Below are experts of layer 2 (counted from 0) of a mixture-of-experts language model. Rows are named router (the router's row for the expert), gate (a neuron's input weights, with its number), up (a neuron's input weights, with its number), down (a neuron's output weights, with its number) and show model dimensions 0-127. Each number is 50 + 10 x the weight over its row's rms, rounded and kept within 0 to 99.
Before each expert's rows: "comes before" lists some tokens at least twice as common just after its tokens as in all text; "mostly gets" lists some tokens that are sent to it at least half of the time. This comes from a sample of Wikipedia text that the model never trained on. Tokens count by the router's weight.

# expert 19
comes before: ":", ": ", "022", "016", "023", "017"
mostly gets: "–present", " Score", " Awards", "| Total votes", "- Release", "- Synonyms"
router:51 59 47 42 34 50 48 60 42 49 66 55 46 74 47 50 44 42 43 50 34 48 75 48 43 49 47 56 62 45 63 41 48 41 71 48 38 60 71 42 68 43 58 56 28 49 50 38 52 45 60 55 48 68 57 46 42 47 69 53 60 40 45 46 27 42 59 66 57 41 57 49 56 49 45 63 74 46 27 55 48 49 55 43 51 52 60 47 57 52 43 51 62 55 51 35 44 48 61 51 35 44 57 50 34 42 60 46 45 73 53 63 48 42 45 38 63 65 41 49 51 45 64 41 37 50 52 66
gate3:47 61 49 42 45 35 30 44 56 48 60 41 46 46 61 47 53 32 37 58 33 68 41 43 53 50 43 65 45 37 35 40 43 55 57 36 49 43 54 62 39 43 29 60 46 57 54 69 59 49 32 51 53 46 39 40 50 60 61 43 44 48 37 44 30 57 29 46 52 52 59 44 72 47 57 56 42 58 54 41 60 38 34 55 44 60 39 41 55 54 44 65 64 54 68 52 54 64 72 39 47 66 31 60 48 63 52 61 63 54 47 50 31 51 38 54 32 61 40 37 45 47 60 44 62 57 53 66
up3:45 63 64 58 46 52 46 53 42 48 49 51 54 52 45 49 42 41 61 48 60 58 43 52 37 44 70 67 60 62 74 62 47 51 56 45 65 45 55 44 46 64 56 47 29 34 53 51 39 56 55 48 34 61 62 50 70 59 46 61 59 48 45 46 42 45 46 54 59 64 55 53 51 55 61 43 51 64 47 52 32 43 40 45 41 42 50 63 59 70 38 49 52 47 41 68 54 51 46 37 56 57 48 41 49 39 56 63 54 42 57 45 72 42 48 52 60 50 47 59 38 59 57 37 67 64 68 47
down3:53 25 60 42 59 43 35 56 71 52 48 49 62 66 55 52 53 46 44 54 53 58 58 51 54 41 57 58 51 48 44 54 38 73 51 47 60 61 57 61 46 73 47 40 47 43 47 48 66 43 58 66 62 47 35 29 44 43 43 59 52 43 46 41 42 52 52 57 59 48 55 43 63 43 59 70 46 60 53 39 35 39 46 41 68 39 58 54 46 42 34 67 52 53 54 45 44 44 67 61 56 45 31 59 74 41 39 52 40 54 60 58 45 33 48 53 43 58 55 43 33 40 51 49 56 51 49 49
gate4:80 61 47 44 43 41 60 64 48 48 51 50 51 62 34 21 57 38 55 53 57 49 45 48 49 45 49 54 44 62 46 37 54 49 75 43 73 47 51 61 48 47 57 53 64 54 53 53 50 60 38 41 56 57 54 46 43 50 64 44 55 50 53 57 48 54 46 49 48 33 48 45 41 45 60 31 31 55 52 60 35 45 62 49 36 53 29 56 46 61 58 59 60 34 69 52 63 50 48 47 39 46 30 58 53 72 59 60 39 52 44 55 48 58 26 56 50 44 38 52 57 65 49 34 59 69 53 47
up4:54 60 35 46 69 46 56 56 62 29 76 38 51 35 42 56 49 46 48 45 45 59 54 61 34 56 71 42 50 42 61 50 63 35 51 48 50 38 28 48 48 46 41 35 51 30 45 56 43 60 53 35 61 51 46 55 53 39 42 36 52 61 45 48 50 51 35 27 65 40 37 59 46 44 36 50 58 50 50 52 54 60 46 46 25 41 47 28 51 49 50 45 45 62 39 47 53 56 43 56 52 45 54 62 42 42 40 60 50 64 59 48 45 63 68 52 58 58 55 53 43 43 41 52 32 61 64 56
down4:71 33 48 45 45 73 44 40 60 78 34 50 49 66 47 39 44 30 53 59 57 30 47 58 59 47 48 52 48 42 54 36 35 62 47 41 41 39 52 43 52 45 49 57 47 63 50 54 55 56 47 51 65 39 31 33 24 55 38 58 59 56 45 56 38 61 41 46 55 44 52 42 40 33 44 69 51 48 52 39 64 46 47 65 55 43 49 48 55 43 70 59 60 58 52 59 49 42 53 43 41 45 40 66 57 43 62 38 42 62 58 55 67 42 42 53 55 41 63 48 23 37 61 53 63 35 32 56
gate5:51 33 51 63 54 42 31 63 41 62 42 38 57 37 59 28 41 41 50 51 69 43 51 42 64 44 59 34 60 67 41 34 49 63 49 28 40 47 52 49 62 29 66 52 45 39 42 27 56 52 69 59 56 59 44 41 47 48 52 54 46 53 53 51 43 41 43 40 40 68 64 48 41 61 48 49 59 49 56 54 44 35 70 46 39 49 53 52 38 38 49 48 58 45 60 50 38 55 44 47 39 58 58 61 55 57 42 45 49 61 48 52 63 32 62 55 49 51 62 43 63 44 45 59 72 46 47 35
up5:54 33 47 41 59 51 52 40 51 59 59 30 42 60 59 47 40 49 68 79 48 67 55 51 53 43 21 52 55 49 67 68 61 61 52 48 37 43 56 64 43 49 44 59 48 53 50 43 56 29 57 42 43 42 25 62 39 60 53 45 39 71 56 50 47 41 44 69 54 58 53 49 57 50 56 61 63 47 26 57 38 38 41 59 34 70 51 40 50 60 51 55 37 36 54 48 39 66 47 57 56 46 38 54 60 32 28 51 58 44 57 61 47 64 45 43 58 61 55 52 39 48 49 50 71 57 57 63
down5:48 60 46 63 56 34 54 72 42 46 50 74 55 36 46 55 42 49 43 55 62 67 35 47 66 43 35 49 56 38 46 58 28 28 42 62 65 53 59 31 66 61 52 66 55 51 49 47 37 46 59 49 61 63 60 58 36 56 61 55 45 53 37 47 52 52 45 32 37 41 47 31 45 50 41 40 41 40 55 55 41 53 33 64 56 45 55 39 45 43 58 51 55 44 51 38 67 52 58 65 60 40 50 53 71 44 53 35 39 33 50 52 54 58 59 67 41 62 60 49 36 51 44 56 48 57 40 62
gate6:40 41 70 45 65 56 42 69 60 56 59 41 47 47 46 39 43 41 68 43 42 71 39 59 33 39 44 41 57 53 41 43 67 68 42 40 44 61 52 30 51 55 48 48 55 67 48 57 32 52 44 32 49 51 70 45 39 60 45 43 55 47 46 42 52 54 37 51 65 38 53 48 59 43 35 53 55 44 57 51 44 58 42 58 49 47 46 44 59 46 35 63 37 54 60 63 37 52 57 49 47 52 44 41 49 60 47 40 48 54 56 47 62 45 66 27 69 53 54 55 52 38 67 56 39 60 37 54
up6:62 55 60 35 48 29 37 49 47 46 58 53 49 52 58 56 61 74 64 51 36 31 46 57 50 51 48 43 44 49 52 41 58 58 50 48 41 65 45 34 57 63 55 50 47 57 34 47 47 42 59 55 52 36 61 44 66 51 66 61 40 52 74 52 30 48 46 66 56 51 55 60 49 49 55 69 39 58 44 51 41 49 68 54 53 42 66 52 60 51 42 40 53 54 31 61 48 51 40 36 57 60 67 55 47 41 34 52 49 45 45 38 44 59 43 44 51 33 51 60 59 61 43 31 64 68 67 56
down6:43 50 60 63 36 54 51 54 63 48 44 47 40 60 38 41 59 56 48 57 73 32 61 59 43 52 49 45 24 57 53 44 43 45 45 42 71 51 48 45 46 45 42 46 46 54 59 57 45 46 46 60 36 49 57 54 50 37 42 56 44 57 43 49 48 58 70 55 65 71 58 38 56 45 51 52 61 37 49 48 47 65 49 48 55 53 59 52 62 36 59 63 54 48 65 50 51 54 49 60 39 50 31 40 43 34 48 58 49 53 66 36 52 56 53 50 39 58 31 45 51 39 59 47 40 41 51 42
gate7:31 52 41 45 44 34 54 55 47 52 48 34 54 43 42 55 42 40 71 53 53 55 51 67 49 41 42 68 53 66 61 56 84 42 68 58 41 47 47 56 43 62 57 35 54 49 63 58 37 59 40 57 51 37 34 67 54 31 65 33 42 56 33 39 35 51 49 44 71 61 47 09 65 39 45 52 66 37 39 59 44 44 44 42 31 40 62 49 37 52 55 44 48 48 42 46 47 67 51 54 32 34 58 47 51 59 53 57 46 58 37 70 46 43 63 65 75 49 58 47 49 62 56 39 41 53 59 44
up7:55 73 50 40 54 79 38 59 39 51 49 56 38 44 36 50 53 67 40 44 43 48 63 62 48 67 60 48 31 53 62 32 54 47 51 50 52 53 22 60 53 31 61 28 36 42 50 44 30 26 38 68 42 55 48 68 56 61 53 43 67 66 40 61 54 52 54 48 61 56 40 67 65 45 49 43 38 51 65 48 38 54 49 55 57 51 50 27 29 67 49 50 61 46 42 49 50 44 53 48 59 52 57 74 37 71 40 45 48 40 54 48 51 51 66 53 53 48 65 56 59 43 38 56 43 54 42 50
down7:47 48 59 51 39 55 45 53 66 57 41 39 30 69 49 54 30 55 58 54 41 49 51 60 43 47 53 40 63 50 35 47 37 50 51 66 31 42 50 56 45 54 53 68 59 62 59 44 49 45 49 50 57 47 71 26 48 66 45 49 37 53 59 45 61 35 58 31 50 45 46 18 58 44 37 51 36 57 57 47 47 49 59 61 42 48 56 56 38 56 54 45 63 55 56 63 49 72 32 55 30 52 73 67 45 49 54 53 56 56 61 30 51 36 32 52 49 41 36 48 69 39 58 63 60 44 45 59
gate8:51 51 40 68 59 40 30 64 54 39 53 67 48 45 40 49 51 45 57 42 66 46 54 52 55 58 49 62 57 54 55 52 44 48 32 54 46 56 46 43 48 42 51 48 55 48 51 50 58 36 44 63 55 65 60 67 27 38 44 43 35 47 44 37 57 54 51 31 51 56 36 47 31 66 51 42 41 55 62 71 49 48 58 59 65 64 55 66 56 53 62 43 37 47 23 54 43 68 49 19 63 43 49 48 31 45 39 61 44 15 54 61 49 64 46 56 68 43 44 55 59 38 68 60 48 47 43 50
up8:50 53 45 60 28 40 44 44 38 71 66 54 45 36 57 29 51 56 50 50 56 49 55 60 46 66 68 49 64 38 35 52 58 47 38 47 55 47 57 56 47 46 48 59 43 49 49 57 36 55 50 37 41 42 55 50 42 67 58 59 55 55 47 21 42 51 41 53 51 50 62 47 55 49 52 54 44 61 58 50 67 54 46 58 39 44 62 59 42 46 46 47 49 29 49 45 56 61 40 54 48 53 65 47 59 61 52 52 63 48 45 61 47 56 53 48 37 45 41 57 61 47 64 53 58 66 50 47
down8:42 64 50 64 47 57 52 53 47 47 42 47 57 60 45 51 56 41 48 61 55 48 66 51 50 42 48 50 48 52 49 40 47 47 55 56 58 65 59 40 57 49 58 38 62 42 76 65 53 27 58 46 34 38 54 42 59 47 61 45 46 40 50 55 34 66 51 45 45 47 51 44 49 60 50 42 54 62 49 44 34 70 40 49 43 52 45 58 40 31 55 35 44 58 53 58 57 66 47 58 35 39 51 65 39 43 49 56 35 56 52 42 69 44 59 52 66 50 63 56 33 64 46 53 45 38 60 52
gate9:45 51 70 54 29 42 50 73 40 53 57 55 53 46 42 41 55 38 75 70 56 41 54 58 51 56 42 52 51 43 31 30 70 50 55 42 66 60 47 56 62 46 60 50 49 38 47 51 34 53 73 52 43 44 58 49 48 54 49 56 59 62 47 55 59 45 70 53 50 51 42 52 45 38 55 58 45 44 63 41 43 37 73 63 50 59 45 43 54 52 70 29 58 36 62 44 38 55 70 52 61 47 47 39 37 62 49 60 55 56 56 54 53 40 43 54 63 60 54 56 49 50 52 55 62 46 63 46
up9:60 65 46 32 43 48 59 44 52 43 42 57 47 42 39 51 68 36 39 69 51 42 54 55 57 68 63 49 51 59 52 39 35 59 47 71 62 53 44 44 40 38 49 53 50 57 50 41 49 56 45 54 46 40 51 64 44 62 32 55 46 44 57 65 52 61 71 53 56 65 58 45 64 56 49 60 50 49 52 28 59 59 61 34 43 65 60 64 58 52 35 48 50 59 49 58 48 44 52 62 60 62 42 48 60 33 57 46 48 54 48 44 51 64 25 56 46 44 45 59 48 59 45 66 34 33 44 49
down9:36 65 58 54 39 37 58 63 44 56 50 44 45 51 55 49 45 55 57 51 57 47 56 67 60 69 27 43 34 67 47 63 53 53 38 61 61 45 58 55 51 47 54 41 61 47 42 53 43 45 55 52 52 47 53 50 31 48 44 49 40 45 51 29 54 39 43 66 45 29 56 54 41 53 57 64 40 53 65 50 62 56 56 34 53 47 52 57 61 26 49 57 73 52 40 48 26 38 44 53 48 60 38 56 41 61 48 32 47 52 49 62 44 24 52 37 56 52 31 52 33 59 60 58 66 47 61 44
gate10:52 33 51 45 56 37 45 39 65 44 68 39 55 54 50 60 48 56 53 60 33 50 54 52 56 71 27 48 48 42 46 60 50 29 54 40 27 45 33 41 30 57 46 45 47 50 41 63 37 41 46 36 47 42 60 46 45 38 65 35 42 50 41 54 58 49 47 27 62 64 47 74 48 39 52 47 38 52 51 51 49 49 62 30 52 48 32 44 57 43 64 59 64 34 50 55 51 40 47 35 56 58 54 56 61 52 47 61 41 46 37 53 43 33 34 41 66 59 41 55 43 46 64 56 56 41 65 63
up10:54 35 31 70 53 45 40 39 54 59 55 46 26 43 40 45 34 52 49 57 65 55 44 43 36 57 57 60 36 43 59 52 39 43 59 52 60 53 58 43 41 53 71 50 51 36 54 59 52 51 41 69 44 50 51 62 40 49 47 29 33 45 46 51 37 41 71 46 52 39 41 63 47 59 41 49 35 60 38 56 43 66 42 50 53 61 66 49 49 42 47 47 68 55 53 54 54 46 62 45 47 33 46 46 32 65 57 57 44 53 46 50 62 50 50 61 49 41 43 57 36 50 57 53 40 56 35 50
down10:49 61 61 64 48 35 41 49 36 37 57 46 71 39 55 56 57 43 42 43 52 36 34 50 48 61 50 51 55 61 81 60 68 32 38 39 64 59 48 60 56 65 57 50 51 51 38 52 55 52 56 44 31 31 66 52 51 40 27 52 62 33 53 62 54 63 64 48 47 55 58 47 52 45 62 53 38 52 47 32 52 56 62 36 69 40 42 33 58 58 59 50 60 44 38 46 52 54 51 43 35 62 58 63 45 48 48 59 46 45 55 46 40 79 55 62 60 54 60 44 54 46 37 45 44 63 77 36